config = dict(
    n_experts=40,
    d_expert=128,
    n_empty_slots=20,
    normalize_top_k=True,
    balance_loss=0.00517,
    balance_bias=False,
    router_cosine_scale=14.0,
    lr_router=0.00123,
    norm='rmsnorm',
    norm_eps=1e-06,
    tie_embeddings='early',
    optimizer='adamw',
    batch_tokens=[32768, 65536, 131072, 262144],
)
Below are experts of layer 8 (counted from 0) of a mixture-of-experts language model. Rows are named router (the router's row for the expert), up (a neuron's input weights, with its number) and show model dimensions 0-127. Each number is 128 + 32 x the weight over its row's rms, rounded and kept within 0 to 255.
After each expert's rows: "comes after" lists some tokens at least twice as common just before its tokens as in all text. This comes from a sample of Wikipedia text that the model never trained on. Tokens count by the router's weight.

# expert 30
router [131 102 183 140 117 209 119 116 209 144 193 101 173  67 184 168 168 140 217 106 139 179 206 182 131 155 112  97 148  81 109 141 127 118 131 166 144 105  93 129 120 150 153 156 122 131 125 130 138  74 118 117 126  87 156  78 132 121 103 165 110 129 116 125  87 136  96  88 142 124  88 179 129  97 135 114 184 113 222 136  97 115 171 135 117 141 137 143 153 149 113 119 158  88 143 112 130  66  90 126 133 112 117 164 114 127 212 127  72 128 134 130  95 130 136 169 133 118 126 126 107 145 103 152 135  97 120 161]
up0 [128 157 184 160 138 152 163  85 168 198 149 183 102  65 147 130 130  97 166 137 142 125 105 125 147 137 138 198 141  76 112  89 155  95 172 108 116  92 112 146  98 105 137  94 118 140 163 126  98 128  70  77  97  96 169 113  74  94 115 126 106 139 124  84  71 134 148  92 117 195 166 126  95 221 134 134 140 153 111 155  94 113  98 125  99  88 129 147  81 137 135 133  82 110 155 170 155 164  82 190 154 100 111 128 175 153 163 174 151 121 145 165 135  68 100  87 142  78 151 127 124  72 122 133 115 133 125 147]
up1 [119  66 140 136 139 136 120  61  99 159 120 121 112 139 116 104 129 130 164  87 136 155 181  81 111 156 137  78 120 105  40 127  57 160 100 147 123 120  92 161 114 118  99 167  88 118  97 142 138  91 159 137 159  99 129  90 171 141 115 185 159 133 114 124  66 145  95  87 144 126  87 161 140 140  83 117 156  95  97 130  54  54 194 107  85 121 153 112 133  93  84 108 123  73 104 172 155 134 117  96 131 124 124 156 152  99 175 133 145 167  84 147 125  94 167 144  94  86 120  65 105 165 158 112  90  86 144 159]
up2 [102 125 149 163 105 134 163 214 151 169 210  61 134 143 110  69 148 160 138 105 165 140 101 121  65  71 153  78 134 127 162  90 126  69 152 112  91  99 116 104 145 202  58 135 128 142 105 194 129 117 111 124 170 116  54 123  82 142 193 108 132 121 158 123 158 161 129 114 142 119 110 101 137 137 110 170 131 127 130  88 107 174 130 132 144 158 161 135 185 111 103 149 118 126  85 128 171 126 120 116  88 109 110 113 127 181 173 101 104 151 155 152 107 104 143 125 101 158 162  90  84 143 179 159 103 133  90  91]
comes after: ".", "s.", ").", "es.", " ", ")"

# expert 12
router [123 158 134 151 132 205 136 105 179 164 153  99 134 113 144 113 175 162 122 118  85 224 212 173 164 159  95 124  84  38  51 148 127  85 190 143 156  93  27 146 100 161 152 113 157 163 166 108 155 117  95 126 123 115 131  86 170 104 138 122 118 128 159 189  96 160 135 135 122 117 142 107 126 114 149 137 131 119 165 144 125 104 154 140 134 114 162 153 157 162 134 102 152 132 117 176 133 122 123 105 124  86 131 154 115  64 137 103 110  80 127 135 114 142 152 136 123 125 155 122  78 122  72 134 165 108 177 111]
up0 [126 184 200 165 101 142 116 117 124 144 141 153 105 126 196 107 124 121 197 115 155 136 144 130 147 137 162 129 122 142 124 100 143 176 122 164 169 106  98 150 133 147 152  83 100 106 141 169 123 146 145 155  99 128 142 128 105 128  74 140  97 150 122 181 143 137 202 127 104 177 138 203  97 112 139 114 198  90 215  57  98 159 104  83 179  57 164 148 137 147  99 125 182 114 109 158 110 119 126 123 145 130 149 116 132 165 113 122 143 144 140 166 120  92 145  89 175 155  81  82 141 134 198 138 185 155 135 169]
up1 [143 138  73 155 168 148 124 109 133 138 117 103 144 168 112  95 131 130 142  81 164 163 178 105 124 130 115 136  92 130 121  61 114 117  80 174 184 149  95  51 159 119 156 104 124 125 131 117 146 151 130 100 146 113  39 137 136 131 142 132 132 124 176 126 164 153  96 157 173  95 145 122 170 158 130 140  57 147  77  80 165 153 157 114 169 125 158 175 106 168 114 164 191 128 141 130 162 112 142 121  75  83 129 136 134  30  97  88 124 130  98 104  96 145 151 191 121  80 109 150 120  96 104  78 206 125 128 105]
up2 [ 97 112  90 119 144 167 106 141 125 115 186 154 175 199  86 122  80 139 148 104 164 122 119 117 133  99  70 146  91 120 178  84 116 179  93 159 155 107 208 165 146 133 130  68 124 134 101 153 129 174 158 119 126 102 123  94 145 191  56 155  93 183 158 189 178 144 174 132  77 161 168 121 130  86 160 135 105 143 150 132 170  99 125 160 127 151 113 107 125 173 138 153  80 121 173 143 125 144  67  78 143 123  93 170 163 150 156 128 100 143 145  99 104 103 105 118 141  92  99 115 156 158 139 161 135 104 160  63]
comes after: "\n", " Year", " Date", "–201", " 2015", " 2"

# expert 26
router [116 152 124 168 151 180 143 143 223 126 154 115 165 139 166  89 156 113 147 124 168 189 199 104 111 145 151  78 143  41  98 153 151 132 179 160 168  79  40 105  61 111  76 161 130 148 128 106 131  85 136  80 161 134 113  79 133  76 115 125  95 123 120 126  95 105 110  88 114 149  98 143 151 135 116 142 137 132 211 108 141 111 158 124 144 113 139 141 152 165 139 142 107 110 138 159 123  96 159 109  91 140 175 137 110  73 127 113  71  86 116 144 119  86 149 138 117 152 153  98  90 107  89  98 175 156 142 112]
up0 [178 158 101 154 180 126 144 118 178 165 130 153 130 143 109 148 157 111 111 141 133 162  53 110 137 144 166  77 117 140 100 145 107 114 126 176  97 179 149 124 128 150 166 137 183 106 156 148  82 152 166 139 105 113 142 123 117 146 102 124 122 150 162 119  79  83 167  96  70 121 185 148 170 154 135 123 220  80 197 135 192  87  89 125  29 110 148 127 132 131 121  96 181  99 190 102  92 146 121 142 106 121 108 134 113  84 166  93 145 107 133 104 151 148 203 168 142 132 172 157 128 112 115 130 124 148 160 114]
up1 [145  82 149 157 159  99  41 120 105  92 151 162 142 141 143 120 115 130 150 172 100 127 145 105  86 145  74 122 150  80  97  78 127 113  96  87  98 137  77 113 116 154 131 109 114 111 139 171 176 120 130  72 160 121  91 146 111 134 184 122 145  72 160  71 104 148 146 129 168 142  91 112  97  89 184 134  80 149 186 162  97 148 135 179  85 114 145  85 136 109 129 197 133 199 121  78 160 122  98  71 147 112 150 106  53 127 189 141  94 119 159 144 132 129 103 120  79  93  94 176 105 129 138 156 134 108  97 104]
up2 [198 185 143  92 173 116  68 157 164 158 149 129 191 126 121 115  98 123 107 137 145 151 150 154 100  94 138 124 115 109 163 146 141 133  58  65 177 126 101 184 154 155 154 129 186 142  89  92 118  94 136 141 148 167 118 110 131 162  72 115 147 101 154 166 122  93 147 124 168 102 136 177 138 160 165  59 175 120 114 103 126 114 119 128  59 150 165 134  95 154 121 120 132 158 119  86 109 117 169 144 111  73 144 148 100 126 102 114  90 117 113  66 168  80 123 102 208 134 144 112  72 164 140 195 132 139 107 170]
comes after: "|", " |", "-", " 3:", " (19", " (18"

# expert 31
router [126 163 152 127  97 165 139 140 180 114 178  89 193 113 114 176 170 121 215 136 138 226 193 126  83 155 117 112 158  71  75 121 118 177 169 170 133 112  56 142  93 145 153 128 120 120 136 130 132  80 102 133 128  98 142  90 107 130  79 126 104 107 160 152 129 140 152  91 130 142 118  73 143 153 137 150 179 113 191  83 118 142 153 177 122 145 132  94 144 138 169 135 177  99 135 187 126 116 151 147 105 116 151 161 122 149 167 111  85  96 145  82  89 127 136 163 103 126 180 119 140 154  89 106 178 139 161 156]
up0 [131 110 160  96 106 151 122  83 114 144 119 135 129 159 194  86 135 165 130 153 124 165 102 187 134 129 165 121 104 104 138 158  88 170 166 130 164 104 107 179 124 130 133 133 110  92 183 145  87 130 114 164 152 120  93 143 136 147 160 130  81 110  68 148 133 112 108 152  41 110 161 132 151 142 142 148 112 170 111 189  59 147 142 104 106 126 145  67 112 110 187 178 121 125 145 142  92  93 152 107 113 151  49 117 189 106 178 198 173  97 167 112  56 114 137 178 138 107 179  93 153 102 132  86 127 135 150 101]
up1 [125 189  66  72 118 127 116 128 134 139 126 131 182 129 134 117 178 190 126 127 120 141 147 115  87 103 104  87 147  93 138 113  62  95 112  94 148 103 151 102 148 140 119 117 106  63 110  85 163 140 170 103 111 128  88 144 142 106 141 152 165 191 119 161 136 171 115  85 135 126  81 122 134 145 119 167  79  69  84 107 109 154 146 129 195 120  75 128 170 157 148 182 118 154 162 131 143 164 177 130 141  85  63 148 120 111 217 162 172 163 156 177  94  65 118 144  83  82 133 141 127 140 143 114 136  76 142 123]
up2 [171 138 171  57  76 129 171 147 149 116 108  86  97 156  76  77  87 135  91 144 133 139 151 203  95 143 127  87 175 121 113 125 132  54 131 181 132 116 131 104 117 125 126  89 139 153  56 138 174  96 169 108 145 123 115  98 122  96 152 155 124 169 104 135 133 143 123  99 158 131  59 126 121 121  96 111  90 114 131 125 178  96 127 199 133  84  77 112 161 178  70 107 106 102 133 167 111 158 147  98  62 154 122 101 104 155 194 148 118 135 128 117  96 106 152 111  70 132 140 123  88 167 118 111 105  78 117  63]
comes after: " |", " on", ".", " in", "On", " April"

# expert 29
router [ 76  83 123 138 100 203 115 127 175 141 150  65 171 117 127  99 142 115 127 149 116 165 198 114 110 180  94  98  99   0  71 111 117 179 124 137 127 130  59 120 113 153 166 144 135 110 105 119 145 108 106 128 130 119 138  55 161  95 122 147  90 129 103 165  98  90 104  94 134 158  96 162 175  92 137 123 134 102 156 101 109 115 156 110 157 118 152 122 168 125 114 109 150 103 120 131  99  85  96  95 145  87 115 192 102  74 205  87  99  88 128 114 116 137 134 130 120 102 147 134  93 118 106 108 120 133 129 161]
up0 [140 109 169 127  80 103 124 105 150 122 132 103 136 146  72 141 178 167 130 133 197 112 110 134  85 115 160 138 151 172 142 132  70 119 125 113 105 161 111 173 123  97 143 166  75 103 141 131 159 145  83  91  49 131  96  82  68 123 115 110 164 150  95 122 136 166 146  92  94 124 130 127 105 117 131 109 146 129 165  24 108  92 159 137 104 138 109 211 124 169 146 159 120  99 172 103 108  81 148 140 116 126 164 130 180 115 132  71 121 179  78 155 136 165 194  78 108 153 128  74  98 152 136 170 138 112 182 130]
up1 [149 194 138 191  67 177 142 157 128 116 109 139  74 105 202 125 100  81 130 168 134 116 135 108  70 176 123 141 178  73 109  85 173 162 136 131 166  71 128 120 140 139 107 131 158  93  80 112 177 122 160 105 109  91 121  81 167  83 149 154 144 131  75 204 157 112 159  98 110  94  52 108 145 120 151 108 136  99 133 140 110 100 119 149 144  77  64  98 125 128 127 119  89  88 163  93 117 123 132 128 121 108 145 119  86 144 135 108 113 135 153 186 162 132 136  32 141  98 116 124 176 106 160 149 120 129 135 131]
up2 [107 132 137 144 135 126 157 126 119 135 191  85 123  77 113 168 139 110 169 137 139 131 189 147 119 116 121 153 133 132 186 149 130  93  90 103 117 121  83 161 117 117  38  62 112  77 143 154 130  97 135 154 111 184  99 173 179 117  96 107  94 141 168 218  95 143 135  80 153 157 107 166 197 131  82  53 155 132 154 127 160 137 139 136 150 101 154 122  86 164 119  97 124 169 106 129 189  75 117 113 151  85 135 164 139 129 107 116 139  79 155 136 164  82 121 137 128 151 134 205  93 143 135 116 157  96  90 163]
comes after: " of", " in", " to", " for", " with", " and"

# expert 32
router [ 88 104 133 169 128 191 168 140 211 129 213 102 132  75  64 113 103  78 192 145 175 218 189 118 116 186 133 155 116  41 149 148 164 127 136 160 155 117  95 121 130 141 142 125 127 153  97 162 151  86 118 115 149  97 109  55 147 133 107 121  93  80 132 141 112 132 134 118 112 131  90 181 133 136 141 120 142 108 178  94 144 123 173 141 107 155 163 138 140 163 148 122 132  66 146 162 165 108 137 103 118 118 128 155  97 158 153  94 119 121 122 168 127 119 118  78 122  80 121 136 118 119 131 145 143  79 160 191]
up0 [ 92 135  58 145 114 134 116 126 130 124 201 145 127 130 131 131 205  78 115 129 178 139 161 122 178 176 158 120 144 130 159 110 112 147 144 143 124 119  73 190 138  86 148 179 163 151 110 160 145 179 164 149  87 137 138 108 200 141 121 158 148 106 129 146 107 196  64 134 149 130 107 190 112 162  83 136 123 120 140  68 126 127 148 120 161 112 146 109 113 154 130 123 127  98 111 104 186 108 115 170  63  73 126 136 134 164 118  68  82 136 173 171 135  98  52 115 144 118 153 127  68 116 156 164 140 131  76  94]
up1 [148  93  82 144 105 146 150 158 135  86 100 129 191  85 123 150 136 121 169  83  52 186 139 160 125 120 141 109 114 125 143 136 103 147 100 156 109 149 138 121  91 131 137 159 113 101 173 100 129 148 132 183 164 112 104 157 152  90 137 115 140 117 113 115 120 119 133 129 158 163 170 116 114 181  48 135 178 126 181 166 123  95 171 119 128 110 151 110  58  73  91  87 161  58 140 149  87 128 174 130 154  91 127 124 103 103 124 148  75 122 111 108 189 136 141 102  44 182 133 107 121 145 168  29 147 112 157 107]
up2 [ 73 121  97  96 143 120  44  97 105 102 117 173 125 140  93  71 112  70 147  99 127 212 137  86 156 151 139 138 123 161 129 120 133  88  79 124 105 140 129 150 193 129  29 134 181 182 106  82 112 150  91 138  81 102 118 120 126 112 156 113 121  81 155 140 160 151 171 136 111 130 107 155  63 116 147 169 116 126 119 119 143 143 126  65  82 125 150 113 134 206 120 115 172 172 140  91 165 116 113 136 165 143 142 129 125  98 125  97 149  32 131 114 125 180 155 106 142 125 116 117  84 105  97 113 112 109 160 120]
comes after: " |", "|", ":", "–0;", "″N", " /"

# expert 17
router [ 80 117 196 135 133 244 157 168 157 147 165 111 200 122 175 170 162 124 189 145 104 194 233 143 161 108 127 148 123  24 127  99 131 146 153 148 129 108 110 116  81 109 150 152 120 134 105 130 119 134  93 133 163 115 126  73 144 112 122 135 112  93 134 139  92 137 121 103 106 157 101 162 129 139 135 122 144 130 159  99 159 122 163 156 126 163 132 174 167 139 111  98 134 105 172 158 131 135 140 111  65 103 151 168 139  91 171 123 134  26 111 123 107 124 157 132 114  96 148 125 133 114  96 121 106 136 139 154]
up0 [133 172 154 138 131 204 160 109 153 148  99  63 130 140 129 175 140 163 162 114  95 134 184 104 141 122 105 120 161 135 130  88 197 144 133 197 112 167 103 169  92 109 223 137 122  82 127 161 112  93  44  77 159 144 126 142 112 134 175  88 163 165 131 129 128 129 186 135 131 139 115 108 151 130 132  84 112 147 141 143 157 141 114  78 121 184 154 110 109 156  70 136 167  94  95 127 156 194 158 119 109 105 126 127 178 104 174 142 133 145 113 148 112 100 151 123 151  69 175  89 119 165 148  89 153 107 123  68]
up1 [141 168 159 141 108 132 144 136 123 122 129 172 170 160 187 161 138 140 119 103 105 118 145 137 139 155 128 113 173  97 136 100 137 158  33 160 109  50 163 144 150 146 105 162 140 130 164 119 103 136 103 124 141 113 101 112 165  85  73 139 109 179  51 144 156 136  50  96 171 101  96  90 158 148 134 133 143 145 135 136 145  50 148 173  93 107 101 181 150 139 122 197 116  73 153 164 153  53 113 181 151 146 131 146 135 142 131 116 106 121 187 154 218 149 119 130 104 157 158 148  87 118 161 133 119 123 114 107]
up2 [135  52  99 135 172 134 143 190 143 100 153 169 125 173 156 120 134  96 143 138 110 151 145  86 220 106 171 140 147  95 200 123 177 189  96 154 108 130 148 167 181 120 136  78  99 194 149 115 121 131 106 156 124  64 111 146 138 154 104 145 146 162 169 164 132 136 108 141 110 100 118 137 131 148 153 178 161  94 103  94 156 116  91  65 141  88 132 121 157 138 135 118 102  22 122 128 175 144 156 168 116 129 135 113 173 143 129 123 151  64 125  45 166 140 143 139 159 122 103  89 123 114 134 146 123 119 144  96]
comes after: " the", " The", " United", "The", " this", " his"

# expert 37
router [124 126  94 150 140 250 129 110 161 111 196  70 179 106 173 109 134  88 192 111  97 208 190 148 119 207  97  87 151  11  92 108 150 123 147 121 133  92  72 162 109 125 135 162 120 144 101 122 132 126 146 120 138 126 135  96 184 138 105 120 126 143  96 173 108 112 113  80 140 100 155 153 126 123 145 125 143  89 164  95 136  96 177 158 104 137 167 149 146 166 139 112 142 116  98 155 153 181 136 128  94  92 141 136 136 112 152 100 102 102 141 127 130 140  87 129 120  96 152 126 128 147  94 145 127 126 137 182]
up0 [ 79 134 102 133  94 144 138 152 141 114 168 108 141 162 111 149 131 146 116 180 126 111 115 122 120 117 157 130  87 107 159 157  93 127  76 126 141 144  94  79 156 150 112  73 134 110 148  63 130  97 119 141 163  94 155 151 136 143 169 144 105 121 175 127  87 156 128 181 100 161 118 144  98 224 101 146 191 116 151 106 165  93  99 105 185  36 127 156  87 168 159  74 192  63 135 133  93  95 126 136 139 164 123 113 140 116 126  70 135  68  74 132 116 171 169 155 163  79 173 131 108 134  81 148 109 141  98 160]
up1 [159 147 109 133 126 170 139 160 133 135 102 118 122  90 115 120 168  85 151  79 132 148  98 160 108 132 136 132 158  75  86  88  89 138 113 144 101 141 121  81 146 126 101  80 158  69 147 133  99  88 113 105 145 178  58 127 143 119 196 144 106 135  98 102 105 189 184 175 141 108 111 164 222 147  94 137 135 130 141  89  90 145 107 159  73 158  92 146 142 137 118 177 142 152 145 171 138  58 136 168 155  91 121  88 156 101 110 123 135 148 162  82 115  83 138 149  48 109 150 100 137 108 114 116  61  78 133 182]
up2 [166  93 146 225  82 105  90 156 119 130 192 176 181 116 155  99 133 145 116 113 132 139 122  93  89 173 159  80 168 104 107 139  88 111 140 106 177 126 118 147  95 152 116 137 152 101 129  95 148 132 139 118 135 135 105  97 184 166 118 142 104 161 152 150 188 129 146  91 165 129 117 166 133 198 153 149  68 174 137 205 145  71  51 116  89 132 160 129 165 139 154 175  85 126  81 123 140  46 151 153 168  93 130 136 107 162 145  52 139 114 111 109 131 111 150 155 109 120 126 145 148 143 116 166 149 133 148 145]
comes after: "\n", "In", " he", " known", " In", " He"

# expert 21
router [113 113 142 115 128 233 116 123 197 147 198 136 171  69 176 167 153  97 183 116 174 203 189 106 137 146  78 190 112  41  89 130 105 121 139 148 134 125  76 139 113 105 114 115 100 132 120 136 165  99 137  82 131 128 105  92 170 128  90 163  92 160  91 135 143 138 113  79 113 167 148 174 155  98 136 143 130  86 127 116 138 127 189 155 130 145 151 102 172 155 119 156 113  80 130 133 121 125  85 115 157  75 102 175 121  98 180 157 127  99  86 104 122 108 103 148 143  85 139 116 126 150 106 102 160 141 118 122]
up0 [125 115 148 171 119 147 116 126 153 130 142  90 106  62 114  75 132 123 141  73 170 119 192 110  83 105 111 125 136 109  88 138 184 107 125 131 182  97 122 111  92  89 137 179  95 141 112 157 141 107 134 112 193 108 122 135 165  98 158 102 164 141 122  95 118  99 136  58  82 191 142  95 105 140  76  70 129 131 114  79 151 184 133 142 176 173 189  77 111  94 142  90  80 173 108 156 100 179 101  87 131 129  75 103 140  97 127 172 128 130 174  76 102 127 118 107 182 114 154 149  76 154 129  96 154 115 162 155]
up1 [169 163 104 101 140 106 112 142 141 140 119  93 116 170 122 152 129  93 148 111  69 123  71 136 168 111 124 159  98  81 120 150 120 115 138 131  99 168 151 129 100 186 118  54  68 165 137 122 147 122  30 129 103 151 157 120  96 184 110 118 109 142 100 116  94  84  86 129 102 114 158 108 124 125  62 141 113 118 182 179 116 153 149 208 112 175 141  65 139  85 103  98 127 123 128  84  52 111 180 121 129 108 132 111 118 122 185 150 125  79 111 106  78 141  96 179 133  91 154 102 158  98 108 135 130 136 159  66]
up2 [157 150 104 118 114 129  84 118 122 165 139 136 119 147  53 142 105 108 147 105 106 121  83 204 130  94 145 166 137  97 164 181  96 142 128 132 193 129 141 130 148 164 109 123 120 127 111 115 138 102 121 158 194 127 124 122 100 141 136 124 185 134  91 140  87 181  89 126 113  61 151  55 147 111 199 102 160 143 157 112 180 130 153 137  56 143 131 120  98 139  90 149 137 104 185 143 118 171 127 106 182 122 104 216 124 123 107 176 134  87 213 113 157 139 138 131 189 147 142 151 116 123 191 151 142  83 129  96]
comes after: " a", " was", " the", " first", " an", " his"

# expert 15
router [120 147 173 161  87 209 112 123 216 125 150 129 153 144 145 167 149 119 203 125 121 166 182 124 113 178 105 127 130 116  66 155 140 124 168 141 134 110  55 155  74 117 115 134 115 143 152 160 168 102 127 138 136  98 132 109 160 125 168 142  95 123 100 160 109  73 121  91 123 128 143 188 136 138 105 132 187  70 177  57 111 139 182 128 151  97 178 181 146 156 150 135 100  97 121 113 167  92 103 132 127  91 142 177 126 135 202  98 113 134 128  93 133 133 128 160  60  82 121 135  95  88 111 117 127 126 177 139]
up0 [129 192 105 149  91 175 211  98  93 127 102  97 144  79 153 133 141 150 139 176 172 144 125 174 143 108  92 113  91 106 119 135 174 130 139  98 149 122 144 104 131 110 147 127 116 117 118 126 134  62 185  89 140 103 193 105 180 145 155 132 187 100 101 189 109 119 114 122 132 117  65 181 114  71 192 139 159  95 161 103 104  56 134 150 163 104 169 141 123  84 113 157 108 149 117 114  95  71 161  84 156 168 148 102 123 119 137 139 129  88  95 128 146 133  67 101 131 181 139  59 168 114 133 131 119 123 130  77]
up1 [165 113  98 105 104 101 113 134 142  73 155 135 124 130 129 174 129 110 131 236 209 132 116  97 110 106 151 138 131 127 163 148 189 125 120 211  78 116 114 104 122 111 163 142 186 127 156 124 114  45 117 101 102 151  73  84 133 127 136 160 111 141 155 107 111  78 142 162 102 127 139 175 144 131 126 154 126 104 178 115  88 125 191 152 126 119 123 106 125 133 110 173 141 128 108 138  93  45  93 161  97 133 179  86 157 148  97 108 125 129 110 154  79 191 196 122  69 140 104 123 152 105 175 111 120 133  95 149]
up2 [ 96 145 137 158  84 117 116 107 206  95 159 108 148  79 125  97  95 114 134 135 103 133 153 146 160 133 119  69 141 117  33 173  78 159 181 126 204 108 144 159 102 161  98 102 145  75 132 130 158 112 189 134  55 160 174  61  91 124 132 124 142 131 137 125  90 135 125 192  52 132  74 175 131 124 114 132 114 142 127  75 176 140 155 159 122 100 184 174 139 133 178 180 113 122 151 122  92 133 148 137 135 137 148 159 195 111  86  99 109 116 109 145 140  80 133 118 105 144 147 125 145 170 120 128 132 103 151 113]
comes after: " |", " 0;", "\\", " Coordinates:", " Gon", "+"

# expert 22
router [143  70  90 127  80 206 133 151 197 110 178 114 142 124 106 112 141 138 153 117  98 255 188 145 117 158 117 156 141  75  83  97 143 148 147 146 105 122  90 117 128 166 117  77  83 138 102 125 159  71 143  94 105 131 132  80 112 126 118 151 107 128 137  96  87 122 153  82 139 149  86 175 162 159 151 124 168 104 183 138 130  82 180 101 121  86 124 199 137 139 149 134 101 153 137 164 140 126 104  90 114  99 104 162 149 112 174  89 100 147 105 113 118 113 143 110  70 113  87 106 137 117 118 138 186 119 134 150]
up0 [148 172 116 147 145 121 180 157 153 131 134 161 161 149 189 130 108 150 124 122 133 135 145 152  97 185 150 169 103  83 111 136 103 123 167 102 139 143 116  92 148  93 128 122 140 128  75  20 144 156 127  59 112 145  48 107 136 106 148 115 109 129  71 140 152 136  86 130 159 112  92 124 159 152 131  88 145 111  88 143 113 145 138 148 162 158 158 131 194 121  91 132 100 150 198 112  59 108 122 167 166  83 129 153  61 159 184 149  66 201 141 152 168  87 107 134 109 130 125  78 118 166 149 160 119 142 128 105]
up1 [ 71 112 124  97 143 115 154 148 212 167 117 108 158 124 132  80 143 112 130 162 165 144 100  55 152 135 125 111 130 116 100 144 104 108 149 176 125  43  97 121  45 112 129 143 171 123  82 146 158 128 145 129 108 107 148 170 142 156 124  40 134 119 118 150 124  85 168  49 142 153 105 168 156 116  90 158 114 153 111 131  81 134 146 141  81 168 157 142 183 154 121 147 123 140 183 156 128 115 151 147  74 166 124 140 141 160 124 134 161 105 118  81  97 199 207 106 146 169 164 125 137 122 123 170 100 152 164 119]
up2 [ 91 142 202 133 130 188 142 168  15 182 140 145 145 125 148 133 140  98 150 123  48  79 184 108  68 114 126 208 157 114 116 116 128 175 158 121 128 136 201  99  82 112 111 103 118 149 144  82  70 110 131  98 153 160 128 157 144  76 140 134  99  91 110 117 106  94  56 148 151 167 121 127 103 133 139 125 127 146 140 181 119 126  59 140 148 112 126 154 149 147 152 162 122 111 107 120  86 173 157 121 130 111 123 130 150 173 107 151 130 112 129 135 128 107 135 111 144 182 148 149 173 118 138  91 118  51 127  89]
comes after: " the", " a", " and", " was", "'s", " to"

# expert 34
router [157 111 141 129 101 237 193 122 138 132 143  81 177  76 162 109 150 130 212 133 131 210 183 125 175 181 132 129 143  68 107 111 137 168 138 142 149  97  72 170 107 145 153 152 111 137  97 156 110  99  90 103  63 126 119  88 169 104 129 134 130 109  86 162 115 145 133 101 115 154  98 161 167  89 120 109 149 137 191 101 113 121 169 121 117 116 154 142 129 130 150 118 124  74 106 146 151  64 126  56  96  79 146  96  99 107 160  87  98 100  97 137 140 115 132 119  88  88 125 146 104 123  80 131 146 135 155 116]
up0 [178 147 136 131  92 196 151 166 123 109 106 144 148 140 113 117 148 126 167 131 100 130 155 167 124 152  98  59 122 113 169 137 148 157 165 102  95 150  98 183 161  73 157 121 113 115 115 112 130 105 125  98  78 118 205 172 129 160 138 208  63 158 154 108 139 121  84 123 135 173 101  95 140 114 137 207 147  64 178  74 144 135 139 127 119  88 115 168  87 149 185 121 117  79 129 118  93  89 137 126  81 129  63 126 102 140 136  81 193  78 129 138 156 113 134 164  67 169 166 143 154 144 118 136 117 129 112 118]
up1 [121 137 131 187 145 157 102 141 128 108  82  98 134 127 165 123 145 153 152 178 152 127 163  80 100 184 136 161 139 124 193 146 171 138 143  77 108  84 126 163 169 116 143 109 147  67 123 150 182 142 118  93 125 168  70 153 147 150  85 154 134 160 122  80  94 154 143 223 112 123  61 152 135 124  76 142 164 133 182 157 139 123 105  99 141 105 131 100 202 115 132  88 151  98 117  94 110 128  75 125  86 125 128 141  97  19 125  89 119 115 165 174 135 155 124 126 140 155 134 162 178 153  92 113 125 140  82 130]
up2 [143 147 154 174 145 124 178 160 141  93  97 123 119  81 167 136 173 125 132 166 117 173 118 130 157 138 109 199 127 116 206 122 164 201 134 156 126 175 123 115 117 157  81 119 123 167 134 125 126 119  94 135 150  62 175 107 112 114 132 137 143 167 103  89 115 103 111 145 133 208 210  97 168 117  74 124 126  98 176 112 135 124 137  87 120 153 168  90 118 110 155 104 178  93 124 228 152 144 161 104 143  80 111 160 159 118 164 141 131 122  85 154 126 151 123 160 120  86 154  72 113 165 108 135 152 132 171  68]
comes after: " ", " 0", ")", " 1", " 2", " —"

# expert 6
router [127 104 100 124 123 180 166 155 207 132 173 101 209  33 131 101 113 170 184 103 126 173 197 113 104 155 139 102 124  67  97  98 124 151 180 160 143 113  77 121 135 103 155 138 161 143 130 114 185  98 105 127 143 106 103  56 100  78 123 145  77  89 112 155 129  85 146 116 131 117  82 144 157  90 130 137 161 148 163  61 103 128 169 145 101 159 123 111 138 173 113 109 137 113 128 137 124 117 124 172 172 106 116 154 137  79 141 164 120  93 118 125 138 125 120  79 141  69 107 124  74  94  89  86 140 104  95 136]
up0 [143 138  93 135 139 102 133 115 159 158  96 189  91  89 130 100 163 129 208 144 161 141 144 165  63 150 122 127 168 107 130 120 170 194 125 165 117 136 118 111  97 120 107  97 142 124 129  89 169 127 157 110 171 118 174  91 138 143  91 122  65 111  92 141 117 219 104 139 193  96 114 145 135 127 163 132 152 123 168 128 143  30 124 157  80  92 191 110 134 153 185 108 183 156 171 173 175 139 104 144 144 142  63 121  81 109 169 109 136  94 112 160 119 104 127  90 131 138 126 163 182 141 100 131 135 141 112  99]
up1 [146  95  91 129  98 126 116 104 131 152 171  99 133 156 176 127 176 165 196 156 160 158 106 118 161 129 155 114 111 108 152  82 150 119  98  83  87 134 132 130 108 143 116 128 190  62 139 168  89 152 130 136 139 159 109 125 170 135 162  73  69 141 160 113 117 147 106 144 182 152 208 120 125 145 132  60 102 139 112 125 120 110 138 120  79 120 161 169 194 156 170 122 152  89  97 156  99 113 107  63 184  93 190 131 111 102 141 142 169 161 156  92 138  68 156 161 162 159  98 101 144 113  62 119  92 103 110 177]
up2 [161 127 147 206 116 149  98 133 132 207 153 147 110 116 147 132 164 181 201 143 120 144  99 130 137 135 108  74 104 116  84 148 178 212 181 116 117 108  44 126 156 103 108 136 107 185  78  90 132 169 124  53 114 115 114  78 139 109  75 100 107 153 114 142 139 124 140 137 133 109 100 170 131 130 173 121  50 135 125 131  85 127 131 138 125 110 124 155 123 121 131 139 180 191 134 145 129 118 121 151 153 131  89 103  99 112 145  83 139 143 128 173 152  99 105  88 103  75 111 104 189 135 136  74 140 135 190  87]
comes after: " is", " as", " =", " was", " with", " in"